config.toml
experts_per_token = 2
activation = "swiglu"
init_std_o = 0.00881
init_out_by_depth = true
optimizer = "muon_variant"
lr_mult_down = 2.0
steps = 5085
Below are experts of layer 9 (counted from 0) of a mixture-of-experts language model. Rows are named router (the router's row for the expert), gate (a neuron's input weights, with its number), up (a neuron's input weights, with its number) and show model dimensions 0-191. Each number is 128 + 32 x the weight over its row's rms, rounded and kept within 0 to 255. Numbers have three digits each.
Before each expert's rows: a language model's description of what the expert responds to. This comes from a sample of Wikipedia text that the model never trained on.

# expert 22
It responds to: Table cell separators. Pipe separators and the start of cells in sports results and asteroid discovery tables: |, ·, —, 1998 (designations), MPC, Spacewatch.
router:146182141142159100150146103131153079109174122111185150113124140125125170137160134109065098160159151129118113125134169130107142178081123152145104182160128152085157128146113074112112147167098107096125149145161141159189210174134181184155168139164148062118097094082113153119076113084075189149153143170086144150123164139165123126093166193117127072085116118132116048068078128110167104182115130113079116177056107118082149163129105079141130106144115093141145153159053107132145132129149139182128167110131129140093111161153119161169177116112110092109140170157154107106159078146109049132
gate0:184152090105119143144148182106107133154124124088133131093133161167154170152156129143143150109139149110133140132151203139116106144105155147203120136088103130138144109107125174090133089079142131178120162177078181091134127103086101136135121093117120181162128187111155151133092056153109124172166074040096089123080128124173168149164116174173073208185123087138135146118140171147164095113117131111171086135090130166113098123132110153145118089135140121086164084187158173104073127212140099170196175109145137123110134129122188095152111089183111073065155160139142103131103142146121115119
up0:145106058137084098138066179148113103166122102178176153139119081116114169191096171164076173151132089137110098163128125187138139168120116140172090138150115071140148070113100169143088118164150111124129145181153169179170163108099160171109115097051111151185079145120092100118127120133107156169125138167093111101167087161161134243113123132162126079132079102126162122081174162118204127143074152116100085157077148160095102086119172130133109145147128156148102154170112141172172135175120101121161147156130172071102172109134089080131144098107162101103134113130152096103126136110133127117
gate1:121120154173083113155091127141153137165092085120138120091147124132154158104171150146081083194138149092172155156089070111106116102128145163127092108076110094108139095173129087142125138132114142111127132165103099104141153067130131128099133098156116153083137171165163207132120135115147131116124095171128168131087053101129169162156120174133131126117099135109102145103109118162097121078093047137089126162073106177130156135191132177163126103135146110136108166176067107142043181104103120125162116145094144142169173185148120177070201122107104132106132145088210108171131193127157047117
up1:157098126120121082113145041111084121175158151141118110138079150103184097140119108130106097100159070126152123144149113097184119083128142101131155202133101124123118125066144148105120114131086138170149140119074104133189116097159119096166119143121091106140093129176101099154092107104163154126149139097137106088107149119182133103098140127166106130165131145162084184118166161098123136191159225088137166051164204121155157146085096187116236146140124106124115103099092156161118122135114068068095141101147130094128135106157169107160100162117071213137105113123082130094147117137149146106
gate2:134157095142160116131118229075117042133122154131126144145110090136125152086107143123108144174121134139109187079120122145119166125146164084139138194126137107113161149153097121108119194153183141129081168149128158125159130157110170093129096127093117150132119116108156078034133128139135176143119135148163121153129151149157113218083142150058099176102144176178066066099100157131106160139096125147147131135185076126089146105119139087086055068065099094183160158118142147137130088158125124128055102158145082125095077137165071131114164130117091153122107137133075116111115151140130092157
up2:124126076073086155095144146094141177138116149080142203127100155149143133123127147174127133115103121120157133095094162112150145126163129118139140118141128138179118182088208160168095123152133176132131137092139176114157086168150083175080149136093213148112147180122141150124087149138074117164174115128106106124175072105126153043124112132145112109115130157124141129177111108054134091095101151162080081081112138137194172145120137178100108179130173081100111152113168101154108170186110118127166179076108173131088113133130115143145124132128158153065139095103141074163160097073192124055
gate3:099139090126119103153099069119103070121105125172085090123082120130094181130063113133148071161143109051168134099136160088125130105154132126098186117147177137161161157124108155188162142085122112120126107144149125091164182123132114112140117108181153100111103133092119179144176136144141153128170126105105119133185182148152150130077168126153076168074114127110108093149126192134101141091077185076131225088139124125077144119110132122069116110145104190128126149113117067131133177107154096174124099179179112098121102074105113165104148143122062095157107191116080097124097083154125191143
up3:139097126134113164151106141163120092142220079102112094146097086107100146141135087179130053101124148145055111143051085171147119077126102127097070116049192082147113112129136139112116091129153118131103193101105152052127132138098153130131140085168157133145146172116137092065181139136157058168105156116088176138106154143064114091102089086118187066108156128110160150150104170149071116099126133130094143114125087156116125159083109119112104071144120208157165133159155130114103122133160118106091151165202149076123100123121166140087128135092110131160093163139167154123109164123121113133
gate4:123089157089153132215153115076105098156145107120172117108117104094163102093109133106151153112086155101141162099114058094148104198084108141154180128112096127136163202148112202125206112128097117168097118069111140119092093085117159162175083144125103104147150084171121150086103079120085174105122133140116102125131095138103145176094127118138063109118117081129135159086158083086062092121124108112128053122069049117183131110095147173136101134077160092177131098157136157147146085122112116136114129152135116137110093126153173159142205129097142111141111175140073154094153104109093109091
up4:120113146157119148079144128168141199096105106153096134133139158152142189120147175181157111081121120136135043098112123127166120093117143138131077153071128142141123125063131118105111127125135182112179083157138072150090162135075204076103121196141133106152125150148142088122163160154132084101099115096163139132178174125121077074188201133203149167133164178062151103132156118072164192132105180133112117149126136119148136109132118123111171194158071148102108086118125103175123155125185184079138140130135184141128180101141098097128125114133177128091153077127136147166108123150158102163
gate5:185109149117146132118103136056158131107075173168122135115145098182111119118091152145168100122141122113145118125151052093093179120177148119059150100113087144162153117110156194035178151110104172151088130156160104141111166136127190098049172128179121112124057047086107123116101153143145182145091127181090076137105177120140138099143122138106140108146177163135153129081169140093120100122177132106161135125139134117179104127173083108158128096137079163139132079138067115114199134156185175121148083068141107106105141137144076161143119100165149158153132152122108100131146163140145156162
up5:148147161125148134160148129102102083110124089108087123185115198118168106139142128127141196130114130126116191125086138163103068143101075189192105084135145122105107138129126068133084128118120131107115096115125132167151155108172070133176118093132101146112165164135167127155140132086147113146161137073139171092136075178107106207139123134118084115136093106148150168171129139139096109105114128175136121149127124175097175052066191143101108100096187111122091133134115107144114095150146077178132111183172135049191088045157173063128117157120127103108114154195160115139109074125120147089
gate6:146179150138135142149204090086124080080151114101163147112165099130157145159090133151166172140123158170081123076153099150086147075140132105164138119115076126110157087181120143164105143082109163130125105157164163146127143154121110133145132136109115082149142164133150079147126160159136085128098108101146186142155120147101168130188153132154134096130126119122145180105095091076142145150187060121108142083133149137122094140158077167171122091170077102055179118066074090144089090114100154100136167091098118123106134096129118086176074146146145155141052141180103136099175099035137161209
up6:124134105083178088119169091153046137091134108166114111141045136135134134152148118170096135140124108179148134164135105124113088182168116162123150174158182134131130202112137124090192204148059105112075114117122117118125140141155128134156157202157119164127127093139182110126166152150132202190150181154054060148085098162110172132123138086159120137127133185132140113144148167156139128063150150064147104159130135172142159090103115157126164168190136157116181123093120090088140146138144102142077124109149145141179164112093137079124182141131145097155092175085107175151131096135131110118
gate7:155139098126135127185119121158137109159115136157150139171113120108084117104137091096121151170147127102069155186129129150129135115213113117179109134107073147102072079150107132096126102150077147127163158085137161159151106111154128138140082161102161111154177187127140106142119139126091141140135156124148125200098162189182161153113171166094116084146171098098139138127102150102122108164100119119147126140219147149131150084054127088091110122085133127072141079186167097138174144072179117110167245146103158157118140111124093163087165152136103154067168053097161156134081093131120132134
up7:122066103108097120136111078134111152200152123138123090178095106110193123198130125110152116070161130179112074174078159110108101072142154119125100152092173146086161152093089143156149135170163134100132117151120111145174088128112168096113148178195154160183130116148131139137158126114106138144069153168104091161174135096175125150074099194144212128133189109147087107126171104134137076154168083192161133082115105127078124125049113077131157114103133092171106103138143090156115147172129120114131137144109126127078113111137127156134097150103125142099124159080090116091187056127190121151
gate8:126099167072107151174146161124096133130181088168079109163093176084115078054107141143154168131190111152113161103174101088147131180103148157112173066168121156155192103059129111136102138194121121166098136185136110170123110153084167157105162126101103115150102124108095168159100129142140124133145170118092155108099154118146162193169130121155080109065093120080095123091103129136086120130148151079170120147123135154152125106111082116120152126164120127111112088170083109149091099060156139130076113152085071122125113117122096095166095086073226060104122093146096151163088116147135132129
up8:118118160134106142138194127146137177087136160138103162195083151097141077116106182177134134145122119098160071149125137116179126154147068196079164069125119162133123108070157109150179126134131131174151098075131110089100154183144116113135138164138118113111086116157177107150160105205117200124076134120142142103126211130165143128146131136159107094128142101115106139122123118112100112121200149114194154132155125174165117089147101150123111125117207101094113118110095132116143167060046167127155140142056142100159094085130105107175063094092162100111172140155170186142171129136104143103
gate9:148160106152086062148109106119124146112091148170186165113144077192131121128141111189093180114127133106101179079155153148132123131160152149158192097103144132118099173148085101108165179146083147127152166088080142144131163146144110126156136089115168134086113144139142120153150175087131154118121097136141126137202153118080152162092109143129130087075082035132133084164143104079086069082078065147202110147065126148087144110094163163093111156148168085143145092121175085106131121160125155167112105052149108137062114126144137089140094105109087151148138114169158182148153113133082119084
up9:120092178116110122096075142125128121146087057112135125153139127123122098197102149066191114169140074077165105154124127120164130188140136128118131081115139156080101106174154128122134166105155107098163165136100146150194097110129102128215157148097168118147105082160148108103190153126155142122144058169084118129052143118113134076134150109122088171115124182096151081070177144159145163132146163108124153123118123096083124012077110072115052165118138172133192087118122143122152165113125136090120145118143120128116092125106094157149192116088106131163097141137100150110131132066159142153
gate10:105108116105187117099104143118113129161125179146129147132162139105139092159149152093164131172100155120110139053128080148124126105137134097142176173153115147156130113147112154081161182101103178102141134137085157107118140124069133137123120148104110128168115099146117206116118061109177134112226124133132133114169107198138073122139152114188173113138131101115120136110163159113178127127158135047166115103151115094125171172112171116178147094108116148116081144204123156141130097221120108109126062110091114113139067100159088204159132121034097110165145094119127045091121138127143159106
up10:172112135102035130127120050142175126117116148105115152157141122132210111175092176134102067104137119116046142106114151121141080113086149113088117117134093116122125084099127138129119122133176179114084186209082125065102160105076143148160078151156151127097134154110154143044100085128163112089110079141153115086148153170156134131126144113158102140081125140124133128126179144103120155124129113165118132138115099164232180106064143115135136094119207108138142056147131056111101148110125105143158161100127083113113147121129126117167126072149186120081148145134096168122164149126143144087
gate11:141163159032116103158091173108141119124128114108097111142084142115071100074159116107102126130123129062139143067130122102115246093109118121077127150081134165136128164131095051113099135132078153078155096139122134192120158125145133076088136147147134101101100104142151135100083123084107154179165138207124122158129131148168171086135104132078096120138115207140125128113169148073201115145122144122129165123110169159115171107136178109098115184080129123157107067092186180138132149109143131136154105172104112161086152098128069129106151149083136185148151153117144086179109096110108147101
up11:122156146078159156113115067171099127153085057160143161159178172155120070110134068119190156134166196122118086143091091116135145152077157097106126128099130169166094150172091109128121079144099078128109067126141139107167167122106197182105134168128137117118095111127172171118115119055149159186167050128124143179134121098127125072234085109102091139074114142140105130149102184037163131126102087111103119133130134128166117179105119116104143161105120109144153094164071149186143145101131155140117145146144125119120119077131140116081114102089117103153103136103093142100089109117085164145
gate12:087093148150112150150095086147181125168201119152143164132127126152155120140120138084150113129153169102082141127141122113137076149131146171182139117065122109119124115159165145113208108102123106115109151160081204155176110184181143118122126173082128151117051166136196154087134155065150140123165129139147146084113140154139132152128146137077149074116121160203099112099164170147116108085086060139123058157119081124093096159092174181127133109115146095123125131086098137126106210109091123122166217114148126108149114111168149179147155128113155066172149144141139091151161123118076159083
up12:139144115236133184075167118166183128131200172124128156118098140187123145131120144098158123142145138164106171089109144098071095171098146157156143122094105078123180157158176098113133058158085129162079119070098187152169138131194171123107169148164133160079119140152158200135061168106219151091127141158075086138104160122136162112142163140096089148097128147162141124127138111131125108124090138119127120137096100080144095125174174133138164147133131161106101136080138130159127121104108049156152197141124074071164132155122107131155141114145073109098124124155151069142150156122127116123
gate13:130168118159147119095085139054141068166093170175136073170135102158089113117067122147170137105143145056196146193121150129161164165136043128130152150163117111116162113142118159128122155101146133111175089125130137164148117132144108162130117143092150028104141089108110173116064125100142147158178152128114159085182164149111160144139107143118066087114139118131177087124156146116133122115148163156144160043101049078109122125081184089154080129129091102112172141126145171146135098181123174112155081108160121086088180129128171151141118158157121079162133107132125104122113094072155156098
up13:148216105105110117173084166084128110138130117218111107134097151119066146168103099113132133089075147111125058134126091227110145160120113105146139173086128134109143071150118128113119122122168116090133142121125150157130207140147099183154176153069116096093134101107107170138119138085141121138186122168112118121160143183087162123154157106147102123112127090067152091122135115109157200149086168113130216085103094115073131152071192067112108105093082163141186113111093134158145104162115153106140125137110078128070124112180106100101122112102115108106133150131091131127080132068088122138
gate14:134092137163108179126053053135106078085196211156133090122128109128082113134145169064099111183083111147111162130145105105092125161085151077143099160120144098110212168101138111121092093150069078123124109096101130201124189152185140129088171124169113159083149208131131155149134149147136120125110058162140132138149135124158179132119104127100130118101155106098172113156140153123142129098156103128120139103144110104140154174122144091103145169123126120104114145123129111095154147070127037070057066143071127121183116134136086101163126088107121137141135122122159173163175134105163096142
up14:140128072169183124155166143162136174137156140097086143144128070189135112147090111099199138086141161133129115128143122135069153045138122119104139124192109161131114116091116091131094095102156119116094097084162078134136106119094158138113139121153118170143130083203165120150124074148165080119086089102110162186070118122158065069135165090129071142103160159165135229143112090119119120158126143140118123196088118184173144149149148151197138107106096092153113133151160109143137081163125157177112093102136109106149158158127149113090089121164094122053146109112058116092091156148118107164
gate15:109073109114188122097142150097172145135141103160103117148092123094065085092144154137150107141112107156141104132146157058139150125127141155097168064103122166088171074095167092155185115085100136101146142154136100188169124112134151120081127087102141066137102153113132103148091108119189139146138085197094063140133102156110127096120131125126152163094141156112122136124193173171203134157105103143128160159100137071088132156127110175200140112112162105183091045126119085120029122136164083159099136151167138115138123129103109148106101136163110193137083108140135142177158133123062132067
up15:111227139112152169181070101173130114086085142109131097084183126126169141141107140113176119130175119149171135082189073167147112143136087109167165156137100115096129137090110125154086127093156139144092146106123155132122114123127139166119155148154210126169133122177099046106110165141092178142150175116172105141084089092138140148169140091115092142154152079117140156106165136148119108132117108180128086122179131117124169121084166133107179179091068127080118140168164179153153082119134095149097089129185186138159120098149162148103148140121126056162120135153047165162088144107147095186
gate16:132092142233083169093163152132103103107146140097128132111125130110092124163120119067126115204177137109135176097200127168053155123199139183108148132157134154128098079120123113175134104100115127152068062133169106159113146053156118107107130096160108159132112129152109117126111121113162115156131156128137142151109160185102125122172185138116150199109184058078130101091144118105111119188144121070146137138117125099099085197126098131064171149131149145106093120170131105133151175148163162129180123174093150070151120137136110047136147099115195151132110146146166126118136135097095105168
up16:134170168126085132123083168097132126149157114085129107132126114151147120189163067145199080125156127127152140094140121118078129103168121176125088166173160092147190173174106095074138055124141127132180159208128172120173146097122108188119126167087158087118135112118151141124142149195095131106130149136141081123116174165127112081120117070118122137117134080122115121124123098150127131176126085116116186113153113180086171125133107083123153072090119068084206122143105113125105169103176154170160063104164126107095134147146048129102160199165133103137148156119102055128120153093099091116
gate17:127159133141098081142119141125216133076147103119130143100128131147109098124127105083105113133122171102139138064206093157149163139138080138114204133168097098116127098131113075123162145208109144091139107131063118175101161177085183141157170116117106195091153153120171109070120152149211080095116105134101116151161091103167096170109119107097117148111074163096123149123053157111178092160063157093129120153166155183141159120078144131113069083103112185103145118196138076133114101106172098125147087136128101145109153139091133146147127125175145126154090112180132139154125084103131077120
up17:112070160187124080105151135126114132160125100129091130129129134158184162125103041134198125152152131099097147134117195107143094166126176122106091117125170119167124163121122202082164127035117149119120170121155213156125092101127086045064123158150113043091138130111134160128188132110131155205086095135142159124168084156142128185128120141154120116083137127165146114139166070120125137085133057128115144114100106084127107146149134158084120122115176123124137100095089059077154134109114129160107167134103131084145119129136149110160072134065128087108142083130126085099132157181133134124
gate18:148099108087069074127121147067072105156104123086089159206118091124125163139057110135085109128133145143147131155173178111156130125144150161248115129133110145172056152142124112130125082098080133123112125148122120120124092138112133093107108222091132101126110110107091111181149130181143082122128124152114147151161127018131162145108154123175100170159122118114107083089083113112142172161112089123073064180131130141164129134123151164104094074137190114107126149120120146095102112125156094154104126111122180117155111208161157136138097145061139138093083162124162112159131177136123134105
up18:129125133110186154176131122072131099084162182125154115103121102080114105142137152039138153147165136109211120165179199076134137113059117100142129116099099186117178134123146148115197101061149129103123146137131122123085154148091131171106098134066135124137122136138103217142131158168100117109125102126088113120160099097137130135150134147173061114152104134110163075061096149099094117089142102104111131137101087090141070144131147126118118119173079137153102134153159143155141146161191096106162096151155116117173173180126133118088111045144152197090147144130090189182107148120140177097
gate19:090106108113198125144049140123138107091121070143116110098090124158143154165127149129104116138146058136141113116121146086135152161076133130176102141178149119099125115190160111154141130123172116165127146153103096167110113068146114138084101124104131173098069102181077113178096147107090168155145111137182100153135176081167174137137112123063152161098122086170096106126109151126123066032122120160089090218122158109157167119144167194171099128138146148117115162172218094166064113119120123157141177087114136142094133152085091146140153142197135126134145141121125174112142133155098167162
up19:106191160095193086108120092081121092080114142145102117126102121110122108140160055110091147158172124101106127167124112120200135174118045138113135110151075147058156155152128104129126178179134096098177109110131131161093162094117151121114149078126140108163099144051099143076140121078166117068068129125128111109173127104112125096116155124185131141127132157113126138134091067132132168089159114133100101094174084109118157080115119086128122168067140127072080125110153219099067145128119134142166186166122159080128183066117143162103113142086139118114101137161071059129109140101115144130
gate20:160137141093131141095180094081107115130166114166160093104091114151151119166095139084108141133131132129106128101173106173087106062143144155127088132196152167099099131151098122166087151130169178114110150103147130183072129112118155091144207120151087109096147023160137109080105084134113150118088117080141136116130091140153063127189202153126134110126128095080070114096108123147128096143118067074049126166103140135176118152167129099141134133108086157085194156110142128136153120116092134092102095156162090054106100099170051185105114129101097104144140119105132158115142145158132192110
up20:176196117197192099135165092119124192135152152133070165093140135125111214118187138100142208131113134110153067137101094119124117113126082105106108123145113125130140191105135086137165109157125117113127058091117153167136108096165175135121174193204120139150101176110139144111136173134151134127149119145209141136190077102121133119108155097151121108105062101150112199142160134099150111145123119130164124138136155137116162131120166141105118133145165083151067151113155154109117105185098180122109122093152172053100108166132159067152146124135116135197057150109167175132127122126111090158
gate21:094066138119045111149213056120140118153160147191097055095156126156193110130103137118052140104118096114162159172101066108165130175137121125162133160180086070166126191143079094167126115145136175193161082151191120098148110113091153176151127151154097155093106188088141183107078102113122076085130175135141127137126127139094093159156158143112085120165126146083153159141204085119133112122137109076111116061135142106169154150130151103125110094131104102096116144121082118158108143164130146117098129111164113082106091183101147159134111100182106120118127152158131124129129128136162101105
up21:175130177167156149189154163146061166131120058121123164145125096191133074109188197126118164132157127167130104144088179089099109126069138113202094163135137117102097090116179119173122151102144073112092158142074206157178101160115108139185124111119164179084184071158137163096139155130141133129078135103171098109127109159095134179129130118144078111134119112140119095110067119134095128074097119098081132148138140143123160068134099154168141099130100122135121099094140139140136112128189158142122155096100112150097165134158095076182106066101169191157088127116119163130129160152128078172
gate22:157169169148137138115105097108116138165124118139078203134104112151143141141154069029099139154119050147079072107127181115139154150135146125167097087112120150116149155112121100138150061157095132127112153093095188227144163096158230181102118109139179128130133154186146141141128097126156156110076132134122110143172125086139173105153150125097115071136160154109067122181158071112145133072099118161132135154148117158117171129159142121179146082111132137142124105106128164102125173119161104110133181111175057144097149126155108134158147131150125070151160089141116138202153111169152104183
up22:131150152121139145124117140146114087082148060179122112109147149142152142141141094088138133152137118109145164123076131133152169062123109112151161150123137091148132134139181156141172146074154126090122155193145145171187168149197111189061086162103111119140089145139099146157148179118136062183074170164115129111072190115154153114103172148123101099103057163163121138096172079080134184133168109216145152118125092095124102175104155149166091132085137131118104186085107135128076166112078112139157181098128138190115108146175091128135147143171087123111109088074099083144170094115139136123
gate23:105145132115104139117158074106097142170126131165132202160179077118070134087084135108107149163082138116133052107106120135081142150121189156136102098103177090135165100155155105123173061142028081125125082115152123152148198168151168140104142163127104100128103115190094169102151136131155150156126095141170160134170152139070177124125085131156124139181140195106147111150161132117139124118164112078059180132148170149139102132156089127127177105153065099073092126099111102180118179143185147136172155126106138138112129127130104177133132102143128098147096165103137165077179177103186115135
up23:092116066170128136201075147128127137168077104125104156106120188167189143115070124113154068144143128093155097124182098153227120119127076121106095163143084087178105172128153121083128187145152097117145143148142150145143107068120149116097134130093104123185152148181147114152096068129210141127102147131099106149132094045152143157126128075121146145168130152076147106099133150120153077147168102080140136147098073141146140164124161106111117167154147169163130119099143137136121110103080145142122208053113139051142074126134146161160149107177150103104143081109116151174104096129102129158
gate24:092132170145118127120118055084097132162119148119188158134149160186134089084101081123137117161112137078122143174153131074146090109138130119175193120125134160115117102185105151060156131070124152196153124146136131136156145140167116125162132077184135092136089124170124115117094109067138156140126173109147070080141149106175115146135137074112145121187142127138100045104143116117143110056109170100115076104154159105124073119079128095137183100149140121120116080127114121063136085119101139123095171128182124090173076091128201116152107111108117110153128091078120108125220065128091147169
up24:137126112130088126145134159116147056107093086102124094139149108126149130123103140154115108143195139135096110123086097161121116152113151066149086091133105111128133120138124102190142068116173131184108063204152085143072140091131122139105120165172136152124184176097172174164123181158116142118091138131212127146136102119121151134119071077146082137146112083188174144175127163096129120139101153101152187174108102132147132106116112120091072126087136150071125138120141123101109099168137136174119133172073112185097098194211190140065168171162109142073155108149131137069074174132114132126
gate25:155171122109100098146034160099159102119135129172161103128117101106140090152072128106120143155124099112116170110103146164124133129122182171195137134082107129144117130154135162136128115080106135175138097150129140095139084181086135136162161148111128191143144121086170055111078101189097100179087083152099168156106129093143124150085115112214139134123120085165102117087085155093107132160114113141173156131119115128157195158107092153136005126104120174077143103127094186149123119096109169170127121090107079105136129069093174082184134088164156100140136164161135109130122130072116079125
up25:194111154166119128100181161142122173140166116092061144180105133103181140163126081179148092089133107160077105138128092136127138206180151101097118146196142157142212151118106143180146129095097135095135106080139118159058149100092169135106157168135076170180109162129115136121146118130132154111218170084160139144142056159106147160125113138140113130135130096102130163134114083108157137108096140142090136196136132128170125093137163078146167143119111115153143139128146174098125121114133107101105177205144138167103097152097154111100111088082151102089162135062054143089118172180177137130
gate26:098140114135151137150112139110115122126102128165130114172079151134113180122106135116170175114075156077107174141116183166133113125159095156186125143090095141145162125099128093091121079137082152103146144142124150161117125153153130190092135052077081133082108080118140161104066156093137133118110198191112144087126136110120151159157107128154075168091176130130131127106069061130116128159129054092118126127119149094160084152106136126128140187146107072183242138129100165155150123159136121065129097146061140074143158160102060136147125126119143125135126170155130141167143195148063075166
up26:071087103112124174126141128061142119164108094062110155153138135118130165122107120121110146160101196069176126197136153153196106108123166169179136164137159134127122129129128122189156149180134102103122130182122148191151078183056160171147132057109117118113111088092150103145175101124173132058071154139134127089106174132174104104194079156127101094126116089140137123157101150107101110113155171159136114115141172105160112177142088205158116111098158169131147134201090150149094126118127158084152169126154164076177117123135137133113187084125157125139107115141087143159111159067173142116
gate27:146152079109161136146090117071106087097147078093115136123109154148097179124102121060088098114169047145095076154130096126059130113184120134163153129124160128095084100115142142123058159130114112098129119104133124169127122101144125164123130159152123105121120130035070137091120161098101144153071181022109168166111145167134098167085166176124113141163120116161166147168207083122153108180092152156122120188092177122113125126084162098127106135109147085143164145140067115140153170103100132144153181093170075096126149124114118133122118085160118132177169099118131088131143178116164073151
up27:120076153145113153075112123127114160213183134104171114115188103133074068103146102103121082111130155130129084137085073123173096122203141150100138163125163141139150128077198168109171177179188126143135113130105133125081103106166165081126089118101094103144122141071110106102145136198117115161128125190177116112104143102130113175114120139082135182079113117140160087123168111131103160124126123151124142069129187115178118113197097150110123162151102131090106128178112107124153142124088105185134083123083171180143115182146084139158124133093176115088141129122166197148124089071097175095
gate28:111154069136065141105119107111103118125092169093122114129172138153126128085130122111110133122159148077177171149182177143148120158139077101136115185168106128095146121112127106083162129128088157117166154149152089166119061151121102205198107116110054127162146135123160080106054053098113090086176112123164082153155143105152142139096162138167119187145092140126161135169113133176117119129141111132206159152102065134148119151148143197113075111104075156189109175078140126111145130118139149149157073142178170130129117146182150162134152105146168167083093168108100180151184114142142095096
up28:128114185159143086106141108120081059127168167078142203107128112152122159177134079164138221162135094122126098216095104085166079087165168139131107154157168161147112158078119155152128122111143166200146128116148137131130127064109123104176075173185185143149109120145144142153086150153133120146153132072147145145121067108120097103132115148155173143144091115171100140107068161171080165159088160124202171177182107145152141138151152101158128085130148168188161111132128152106145167140135163208141115133149094128179143136119150112099129153130100132128189120117150130105136109083139095164
gate29:121130113133136150148142094143140121085102212095115141176187133089156133143144184127058141146129150120133093183060087134096143154112042147144080099144130147179107122168159070108182173159145146150131107144123099186143183106192112125119122136098151125165123124155147121059196062158156164174118158146154098128124135110118100116096038133148104146104130133105087099123113094126061180149121134087102118097077096144149109107131208138191146182102145144108061095143132078087115080052110165143124092151164139145097117120169148110128162154094113125074109154106138124132127109101125145151
up29:131087092118106074155103167142109170149115123142151131116161142165124092173152076129189179064094153136124131137115156137121132107188176076156171106057161075124167121131103161152084124139090097108118159185173158155145181172129172147147127129149117192093121154103153117094118135124133054140148123097136106167105184089126093107141190133120195147075161101140138137174161111136080125164201160152134138087185114155140136132110128086157099082089104159151114146113130100137152071107144105094121159060079110097128164160116119088165140168175073105115136165106144143093181129163080164062
gate30:159106134124122134117054115059135155130100063098162149096110125124095167122149115155179119137082147110164145138100141107067171103116129168072072172097110084113075147118101090187096144168107101129154140156116075166141122167147085107112117170078179171112124162048128138114170106170147050162102091129093142144110146113163140094088152119126091173146079163170077091118125172122135148135116131122099149118154110116086093135123088129164184202133077086144186162119108119135082130194119133161180174102110123090123150139146123188149117085125090125083090140168075123142138129136181068136
up30:146089105143181094128174127157107101072126184138165071143166099132140174135164123099098130125155122106133194109162155109202103095143129163172123103121170092129160093072073119131083125083105168123102071116153198145132118087117178142147142100131104126180124168105123103156091136069165124101167091085174111192060139130150097166134130130127159103115155063076158187114148067176109191155148113184164130121097151115125083092130144095159174091156138141089138122128175075120132088143143118101136099126174107114173145095160118128161086133098133124149149098129220104121114137068149168143
gate31:130174131132125165130089112130147126121105070186158171071100132146101156151073180100118177122076139147161111092089129096095110143063202108141087153132102161083147082112143054121155087102127091120097120066111112124120100143115118169136146177090101174140158109146106117102119131063127096106181077176072132144173092165124156147082104161202159183168090171143054161165189143122166149149114121058130166128118090169139117169082112141164171082162150119132143142149079189109117127155192084140108160128168114125103153177122115129137149101170151080116139113149115124110170119107145123123
up31:096088098122158086168180099129160128167122112083167099111134111134143153132159110096180131115156200128068145102080119170078118121116119082093138131131167133139125150114163165137125125191106118074159103100167141105152102147139115126131167166130137115178128175093114148144131126140195127094109125060115111148169122081153158125133111165089101090107170161112154097145169120094091090121104144115146081160172121081130164123168130134154107040109122130117165063100150061161149078099181135121160101109131189145126118167176108125105075127084085051160114145061081133149154131116229138066
gate32:111136137137166110165176064084172146116153102098122106095184127092120133128120069101150121133138168081067127125170167158070146118135108136134128158183157137048159093133109130142187147082095101149065118069086151172170116096134095121081152180091127104121140195143114120076142098084143157100112127102159150157114000117103089123048124138134124105103072115134154104123141148091104133131123103073139172128110149093181119089124133174139143135152174124153121154145182131110156167139061142137104139121112133097098136091108102136119096108126150150142103108096159182088107179053123181113
up32:115099172102121134136155126080105104138183130099090148118123175083127104090119170141103175122127129191094141146155129082190145067159143150183081098098212156096119145155112173143129081124085115154085130099147121132165148147129135065127111118186141136111062086131164117197099095134122172100131104143116097089097188146110150160184156140157147158186125137150153116126040079097093143170101143184134103140140144104122109179109159164181120167139105138142172085146151159123175112111114159125134200134147149082120085163171160139150122155128069148126080148182046082130132116145172097129
gate33:152125107095135119100115154098125125107168112069171079135176104142164112192083119149109074116124165143164068105119133168097129133110059116142125188084096122094120095123102078163110099121098150118119173142123093164144111102169098143089128104079146153079141101116103137115184087192082079161106171132125161135138071104123099115142194155154096123129085047121113074152142135097167101142102127134112128148118162065045165085179111161159086155116166135193114148109147098139105111168103114151162072164100126130133118119155135086182121082190112129099127118159188090181109151083193118126
up33:102165069175078133157076144132180198120159172061128122161122126151120127125095139139125117145094092126143109074105093139142117126190173101149144124102162101102123139164085098127150095148128175076070101196141105144120131162082147144094156147150119095115164147138180158171143119141151109101081069163172174142143133119131082123142157140178097110125154155160187154104127103111187107133112177172120135114130088157106135130159187180140152133158138157191049153134122157106121089157096101167146099180136106090128149109115090156120166126075077085136097101164145152152236107134118050149
gate34:129124159181127146102079115109127125105101182153077119165088161199107174103147122112121095108128145136083121158187156118148095129130069113121135102139123100114156124162081114147128212098106055170112130184116132121078130169137114129145138105113146104087110123151129122116134156158150148151147106079158159136114196075161102112160059114129090125084107097175079120084103147160163173096142159111095131180088069158177108112050166100171129072174197146152147140114116180088153125123159069117117114145078117092095183136065168116105152165152082083144108145044129135127112139126123149165
up34:107111086117172144147110129117086124159108123114162076161085100029197164163215197186127160099163165127170116143160141160132143137180123156134138170137094107173177145105100158177120095143127106112148108156126090099139116149107128145118107131162162122100109158120070163111108148176056151055130165147088115137086117137090107149134083141118133173068216138158169098148188131123090072178146121186110141088125112152112143138139115117087155096166077155140098106177113147157136094099137120099161124117118135143087157093105138150160211080102170158128126117135141117164174158122111169104
gate35:126058119107091092113133183146108176125158112093096093174082185151140125165164123101132146183168201109091159097133123127154095069148162142070142143173182056067133112143160153148098092135108118088122140093118144096082129149075120105128148120116117139082147140139158128135145173125125132101134097158145121112158191148088101160147054173101124122155097118125183131095111132163129129168131041165127152186093143110149141146150220131154167130072143080134141113221097104085165175128107117147122112125105112128088107108106162069076115150105149099161054103121121131133116147099119068120
up35:141087139152105143121139113144090143146151071165094162150113093128093177139120099158207172152085161178079095080142155168089068078137092123136112143095102114117082134088152075067104197116080077159186107146135129140112140106109115099104125113162191078225136166194095117151157136125171158175127131068132115101126134117125112121083180160130135148150132140179114113108062143145140161115127173174137147131184173149148134160131141166141198142180157096133096133131126087094126137102151081115211122109152127126130092130111147142163136123145135128121125087065061144104098161119161175158